From a checkpoint of a small mixture-of-experts model trained on Wikipedia: vocabulary 8192, 625M tokens.
Below are experts of layer 7 (counted from 0) of a mixture-of-experts language model. Rows are named router (the router's row for the expert) and show model dimensions 0-95. Each number is 500 + 40 x the weight over its row's rms, rounded and kept within 0 to 999. Numbers have three digits each.
After each expert's rows: a language model's description of what the expert responds to. This comes from a sample of Wikipedia text that the model never trained on.

# expert 44
router:512433502481437495518498509529520523489544427516497578522477500551543488507550499455535513485492508519475459497504478533536486534479494468442490532529494477487460468571576499494475475450407484474503588511463417520490577550532448459498471556587552439581512421510510483533523493474512533545
Description: Agent-noun endings, roles

# expert 34
router:591442508439494424555427560420510522545535467498506524474486572517520522515480471491516523529545518456492523508449416478468458555443499520482471531480439501466499504516610462368495400462462502490516488568544484548442542505503544495522492542582521543496596517458605560461572506518479472542
Description: Common noun stems

# expert 55
router:533517495495436492511514453462577543508491490464475563523493565465540554515543428455537560519503572473428478572447476482525508529443428485398494569560530575521424484489510485462554514498490443424500445511519520563471532527472493444502487522519454498483497473537566533544509524558526510481
Description: Statistics numbers and punctuation

# expert 45
router:507536509565467477474470551502481540553514457538521570560441507553560464565504487435523514482498491427459432492436499517515528520551455520506520553498553446547517490463572512431482444481482524499471503454536418490478593503486490467574453508567510466503494522498532587544447517470551486529
Description: Mid-word stems before suffixes

# expert 57
router:506500565484446401538533524502496560497488562474498639500460527552527449492594469376504505478538514529450447486493547480499559535426429455494502481542431511518482517481559475475510486488519511478549502526549520456519565530537543498521443522486420517510599522500545463438513524476543464543
Description: Space or bracket before dates

# expert 40
router:481516550574510528517460517545570522590537495515543507533481532518524488548545484436549511485587491462406488504540597465491464476506490455494449539510507546528534459520539463454456448478451488496525492502504472507476518592499518496512473559483494547551522457478477484475500490554533509488
Description: Commas and clause breaks

# expert 23
router:546436498462523508525499466463466474475536529419477543560472512506529494519417509477541523486528515408468537521535466421602490623442484515430476528458427543517481436531521489434587495445482540489559460522466431498459491526482493467553466616467499547511563498512544523494508534464515470502
Description: Numbers and measures

# expert 21
router:529468542509484447495486470524504481528490491485482491601443558562500484556553490516500492471505506475495517532484504479531515544435418463435496601543480576501489590498528484514575464433466483422524603548450457528467462520581508498475468530464517496490489503526505435480513495549500511527
Description: Nationality and party adjectives

# expert 18
router:561462488469487444506504558502569485567503570536527496470473551510511523516538542486545448450555502534410469507516512455572517508451476438496511533489452504440442520506559421482590465517503536484558519497466501454500515536477561456518471558503550456525498469475456506478526502493463499521
Description: Slavic and Indian name endings

# expert 6
router:550508509513454470488465497518513496493554432515472543526475494530534451502598545441544507529496619528480508552481517427492479472435540522505493514472487484476538518473563386514521471476488456453477572541485553537494543524467508518504472533473530555526599465502526489414516542467528465556
Description: Word-start fragments, hyphens

# expert 63
router:488491435481497513467460534465510542512538491513497504499393523611555523581502430476547501479543525428501478506494575459540523577473490524453510494528499571450433498468465480409518499517486478473522471468444519469495521525475553514492439517492504511567537497453560539448596514456525463459
Description: Main verbs and inflections

# expert 46
router:553455544510425504457516460470504508526508603561549490451504460538608539556477509504532467505517556458471526586487446516513476482441487494486468500500457531487513509534518479498577446464531508507476490473461498519494570505505523511529473547552515489548514490423534499525520438545530544527
Description: Foreign-name consonant pieces

# expert 41
router:497480593482515542500493473523498452503533504572533579494461525509563476504533452471548475471545534504423496450456510525564443556495468479465481545525545570413458517509574494411528506493465502456563444509508536564405556467531462443515496586524519493546521464502475489484504492502604498507
Description: Month names

# expert 14
router:604529474480474492502512525434531476509574568515455512577455576539529480539564453453526532436567544469464449504456456475545497528511496482473494523554479510400518560520492462532495543450446557481512462540509486468475486614476530485481381493570545536493530494432556515503503527491526505530
Description: Country codes, name starts

# expert 7
router:570510525493492463485465509496566497507535526529468552538471546494546507578582474503523479413524563452474497551434505432498512545447486518458384557511489588529459499423543439484511490481464545411461480505533529504434504553507474460557521544528507500500490445491511470530504489550500558487
Description: Election result tables

# expert 19
router:555507500508484460493465547535464564542511490504514536470433498528534475527504452434508506491492494427472515532447421564525432496481411473408484491513483520487464582468476535494465515457424527539534484570508489559452522459509531529536483494528478527497510477520521460513509495516479480531
Description: Table year starts, -ick pieces

# expert 38
router:494453456504498455479460529474571506562506479535460564498497539577534501556478498497555490436597531460454478512486488474509489508510426488459494484506493541471488445518575451543534490452488519454573444543452485480477501516540504439467488609520529509505513556543553520448459529485469483495
Description: Plural noun endings

# expert 33
router:533469538468502487558543532423508489502602511522552577513432502549523474523464475487524507491577491480424494539499490447553476479522432483503499551555573547516485557501520446479493482447457542447531495527460515470462502489464459455518526570538483515571617491445450484474520519503531464560
Description: US place names

# expert 37
router:527499515534495535510438555447601469520534494472531527519454528586531496553507512513528540462533521418418515543475454514517497514529454449516413533519529526540461458532551423493552432509411503470530574490465492502473533466506441514482435478477399485519504480474522505483460504493538472511
Description: Nouns and adjectives after "the"

# expert 24
router:579532572474459499552467557455547529586544507490522545558514493495557484557555501526521557522528538448465480532529474495505452479492556538525534541457529547437514461473483460511499463438504449464516477565497488479477535496408466499509416544537439531523500454484579545514478528490512486489
Description: Latinate prefixes

# expert 31
router:573497500514484505563465485536467548524473497520537501524494500562533496524526523423483476507483523475463466481514513529480529499444465421484476556545426497504469485519525426490513466475411522501547454494491420477511531546502541479524412524573501487520541517424529452487548496575520489576
Description: Space before numbers

# expert 59
router:510463520492450498523511550507534542522519513534453485490497544570571520596559483447547565447532523487493480508496553448558465497513414458497459538565537542464423499517582502535519458435464486468494509530445486478500624486511525473537484602540508546557562516503516509463564538453544516512
Description: Nouns after possessives

# expert 26
router:548499513505552440468529481517472543546468558499454539505490488525533504525491444467528423497494503519409430537472505500491530524528463482451493496530457486408474506487602491494577429533460508516525515501421550496474557504538474515494488543540492467512597447494473538479509515533545477594
Description: Vowel-consonant name pieces

# expert 10
router:536510502494435512553467502531461498530505517540478528523408517537542543527562473489537451485567509538460442546439507503549495526504429506443431511502502494487444468546526487432503503436456539496498514517499399513448522496560498501581504493457511566540531502455500481493450519519508485546
Description: Paragraph and heading ends

# expert 32
router:604517467501457475497502510420540517559549472496482583470459499538555514548484539458505488545524483478413558587450528505494496633469459490434438469487459535463542458540579430494503420497457467478524481537434509500440476524511496457478452516523483518547552482497577494491502490534523506556
Description: Rare-name inner syllables

# expert 49
router:577472491512509503538471524453499477505506519507548532448464583448514499544494481471533541471550528421490514487416519492478485529458485515427492488479430518458511599538537475457538485411499510448468475522541490517477538497434499409539524557547493624575558548474535422528489538533499508467
Description: Word-initial consonant pieces

# expert 9
router:537497535509478471504480502485524503578535499520506617486499477520507472534516457473542463490510566477351475529538512454513521517502432487516465493511499511407501491517539467451553500490396489502608467515416526460490551504508522443522463625490571460513503508460492482493511509587482581590
Description: Surname endings

# expert 47
router:477492516454462514475475516464529457530564470501531481505467515497527530594478464451503534455558503493477503537479447479516553537487418511495475543491507498484482541536486509423485482469426514480509524509463506509471531545464551466490489544531497557575583495465483462463601559462510454515
Description: Passive participles after be

# expert 52
router:510524556514353437505493519446557545526479521495530514574505478538565496490492490496578512503518519490446514520460498461555548480469470501458513560519512567465473561496479423466501417460426459433517527547356481460424522490461545497515512461471508540520468470484516520493498502565557474543
Description: Coordinating conjunctions

# expert 4
router:573511491539454485503469472490589489503577500548480547497482503497536446601497460457546525434553518441412526488455478475552483533477454509482496541481421527491447504512484469449550512483521450464508514517470540483472507585496511519499481613460532488550512537465496505513594508447591493493
Description: Table cell numbers

# expert 2
router:548493536457497511513459470493491460566500581523523542512490518537538447527492523477551504502518573531422490538505475462593442506481506455481505548472515573468491506527582445457550450485488533534526520507464551483385530562498463431491475567518479521475453532469525525503625510448519497465
Description: Year final digits

# expert 54
router:546453515551528464571430520442512512530544502516468583528478525490580495513510460472541507439511469486479492522534460426525554503493378497511492572521513529471517459488547444526599437451453493458573417480471459466488473575532568452454457539566546461482476528469541554482486541509503463557
Description: Organisation and league names

# expert 22
router:531426537445463487503490576479545473470546561479497570507483503543561509498529445469504547427528498476455482511517513467549517532495452519442493535496441552496392487543535472497571480508463529501495452527457516516457524504509500422467465526548494537516591458463521522467536556513510513491
Description: Place and unit endings

# expert 28
router:504481500581494495505473530501589456527519496501500557491480540516560481520527458462625462529621508497460515512503451460541464520477455520498452556521506498452416491506506488469494493499455527457546522543437523529455505488516525395461452492496501499521472485490452487450530545448512503572
Description: Sentence-subject pronouns

# expert 8
router:565527476457558482479431467496523544545500556549532584475501521570540536581476468510476521485502569512498483514478597417562546596466459487476485484538442491480471508493529458498462424446459518472502518442497548463469518510534498443495473481522479517495551510493525501472504534528530520517
Description: Mid-word name syllables

# expert 50
router:513498515569514456557438514522533491580515551524534562510478507480557442497608452424479514477509521480474455460489482497535590507444429482465493523500479540451492554551488477497536475481480492503586447520523459500532492568519514459513470565560493594528560505495497492519525550505516442534
Description: Spaces before numbers

# expert 43
router:494409512439512500510485507439545480488489536493490500470524542569542513554565536442518554439501499422461519489492428487491532606427437482414496575515474568508473488517539435506545506505524448475495518475545517481447485517569531430551439530474522581562592487482482523479496550569524457524
Description: Infobox and table labels

# expert 3
router:616522474581474439539485513463566519509552514568433503518381536500549485588496465446502474518537559517444492545526476507534543519499508436508525513452457575465551517524578484466525449507415480451544542566494468469475501503470512485548505527464557551528562501472583515431489482469498507506
Description: Inner pieces of foreign names

# expert 56
router:515453603473478531485461552443561482527469543435483521591434580533514545548497510426535491463597507542425455531463577426517580502535536477518457549478483497508482526471476487511511467486506452481525454509555467485472487511491512497522422535454472479495563478476557484465572485526521495559
Description: Prepositions in, from

# expert 11
router:650525548548500477554486522460575525515474500519581533552468525453466465536514472500518517502493578422496518513489471461526464558480465520502536540535461502431542574573540435496483513462488510466468459492519464494407479535496498466536467552548471485527527501453564456557481545530548532529
Description: Sports term fragments

# expert 16
router:551537563497487483511483496504519490574531515500458532472444473499543455527577480497546527482467535471424471538545558458506503547502430500489470503526477513403451503543552477496564450433403489481562461549439477520438511487547557470504489512510542456574590495414473546503539476547474527568
Description: Surname pieces

# expert 58
router:563497516541505456560478483511508467565529489429517556511435531490517528538553447452556495522578549504472530563463509463464514462495474529481441508468446518428501474469515454479583485418464490459504511501394510535483570502459515472523460534494550463523552449487491545445496495514514551591
Description: Given names and cities

# expert 42
router:600409502502466506521411471468535552480539492537528525535496491487514470492498472488516550456519555524468519540456460483562508522491411518467418513560460546432591515483541456498539496488500510497552504484486448473464482555508561441518443566556466530507507423406588509481497501473545424460
Description: Sports medals and results

# expert 17
router:524464494509477506528483531404491513609479508501440520532485547517530482525540511481553513492529551514492509518501507464509502540527412504484442480524500506434483512507550465510538490478476488495574442499434448475469491486539566460521450506536515478537548503434456503438519487460485504548
Description: Song and award title words

# expert 27
router:520501442478491536487429603477534500524555529564471568481478493509514421556527523421573522481563459483386515471456483492568542555463444482492472512517502534521487498519501477500470450454485516457528541514482469537506509560441564439560433532512440563505554471491534475488494524494573479540
Description: Numbers in data tables

# expert 60
router:629466508542490567481499594501560534553483529434545551519481533488585489531486472488557544348548492484470459560457510513545462522501433499525462550470501492450467506482531446540535454488457448481514530552499500475494523548481511492511436545526535551468488480500516530470582482500532523490
Description: Wikipedia section headings

# expert 39
router:559526513525448500562459496508595482548521499525529491519448479470516519513505501489503528431511489521439548559495490535608522527486507529480547518509456517416517524427487427516471530442461504416513490512506472474426476529431513515544453544558495571576523431505566464502490556486556495573
Description: Scientific word beginnings

# expert 20
router:502499556558482456506443510507551499518606549530492551541504497537487480553589440439610457500587500502434476554506530422539491473547430518511423546526511513432428500517514465493492505445467525471539486552443513499453513490501479411459475581530537537535457448468491507509551547523486521571
Description: Subject pronouns, also

# expert 62
router:486470492545507412586420534434485510578525561485553541474454580533588466522493463473536494449466532463408453524459479476538458540508488475420429557551461471493529519505529465444505506487497507371526431536480465460469578583490483476487533473495479508491454451495557472484500534528560478552
Description: Definite article the

# expert 61
router:518438516533486482479434532452543493568534481510512519523495534473525513532521515523547506464537533499497491490484488420514516484438514460414470570479427527500469547515482492511480439494504484437549542525467466480461547606467456457510460541472493490603529477514464479475559572513560456508
Description: List and heading markers

# expert 51
router:562471560546484487538497473449536547547508480432531460442462534453476490517504508443537496484456549449497512493448470490500472511505482495492452535536492511472534549495555395476571452493504512428486544555480464493464509575485599444516519526505550572529589464556587406501477510506503492459
Description: Initial consonants of words

# expert 30
router:512508540512465508570490512405519495530545476466457536477458542503572484548494486474477554515492487445456510531501521452493488509499421472484471550516489500466517501433494466525587505518482547442547505465474459476446511539502495452453418512513533505513543512517464512458487520564463473595
Description: Place and institution names

# expert 29
router:567513494486451465537439541458595504533504560569484495490418594504537487574530532439498483518535554458463450522442465492546457541483488430518471522536441477450469550484512451476463442502508523425505545469579469481442488534448519456499412505480511588542583527510570431498507540513471515474
Description: Initial consonants of foreign names

# expert 0
router:607493471527472469567483461465554560476532518482541517506466469495495432498527548456519595494458545489460459520420474515535546536449494527493470568546503534487489536497464496425487524525484556533516487533508474463467537520490485478595399537549509533566509502448510497467500487501524516489
Description: R and L letters

# expert 36
router:619452461485450528512463535488463518537538507488482578456430538540551569516470552481523488515493506488408459520451525456482461514427475515452504570537477526520429526486513473510535472495456533534548528499456455498382538579481492467481456529545472534527518478497534481420472539518493449561
Description: Multi-digit number chunks

# expert 25
router:549488499530466500531464536496528445546570518491470517498449520467564546591523495465524486472526542517432430510433485526584538532517515536500479498515432580494504501477516507479521478459504506458565487533493488506494582526521503426484482484436506532566500540476537506434535501495501449507
Description: Chinese and Korean romanization

# expert 48
router:517427530461482524523409526509584536494535471589495503478504505499568498544524509448521553434534565480446493474499467492559502497495400474448464514508513585479423475575556480479531502443463535497553435459410507527481501523527548469515503618569528529589526508414525528520486514476529523489
Description: Plural noun endings

# expert 5
router:523429561528486495523466526467479552581515540479445564520491545550567519487524470451544554478540476489471489539542521457498511498541367489475464507527467527471389493481584466495524468419498542503583419510505506494458518493538530435506494564567528481485492482457453569517485518500507525550
Description: Name-final plural pieces

# expert 35
router:545455509445459478557484520427553515510521522464462519507416582513532468504513521452475534506558555458458546493476517473489518529483513503504377526490448535439541447528510424502489487485390551441499467456410496495470526449511472460545403506552517547534522501475529527462498570528492507545
Description: Place-name first words

# expert 13
router:484454484499524485533441548507542518586479576502475496486488530573571503574475494509544507479547531461522468500500530463510412594506410425469463519515513542468387474489558473455505464421492456460543483550528485527515492475534565499491496493523473530544489513501532488444539476447507508529
Description: Abstract noun suffixes

# expert 12
router:570534464508448487518545546530537473586471517465476541519484504487506449493571517463538439479596484438429446511534470495566509509428468526503457533527452550467498425530459451519524508488465502414605455500472468466519537529493514514563468517431479511564546460487487559466529476492545500541
Description: Spanish and Romance names

# expert 15
router:568572567461434494529444482468545491491546487502478509487461532489542494500574518482487509526549559433427514550457493473498480550429513501520480524485473503421529492502567442432470452505440507413529466537492490527423467493533529525516446498494514539529583517460564552500486573536486549511
Description: First pieces of surnames

# expert 1
router:519514548481482503544536509507502517526524533482469548509401582525521470516494519449527522498515516443436486490474555482606487521418495451509464563509457592490454559503497512519549437447457473498508519505455485460443545556472496421485495551525515501527562515531532440436551447525551450528
Description: Century and year prefixes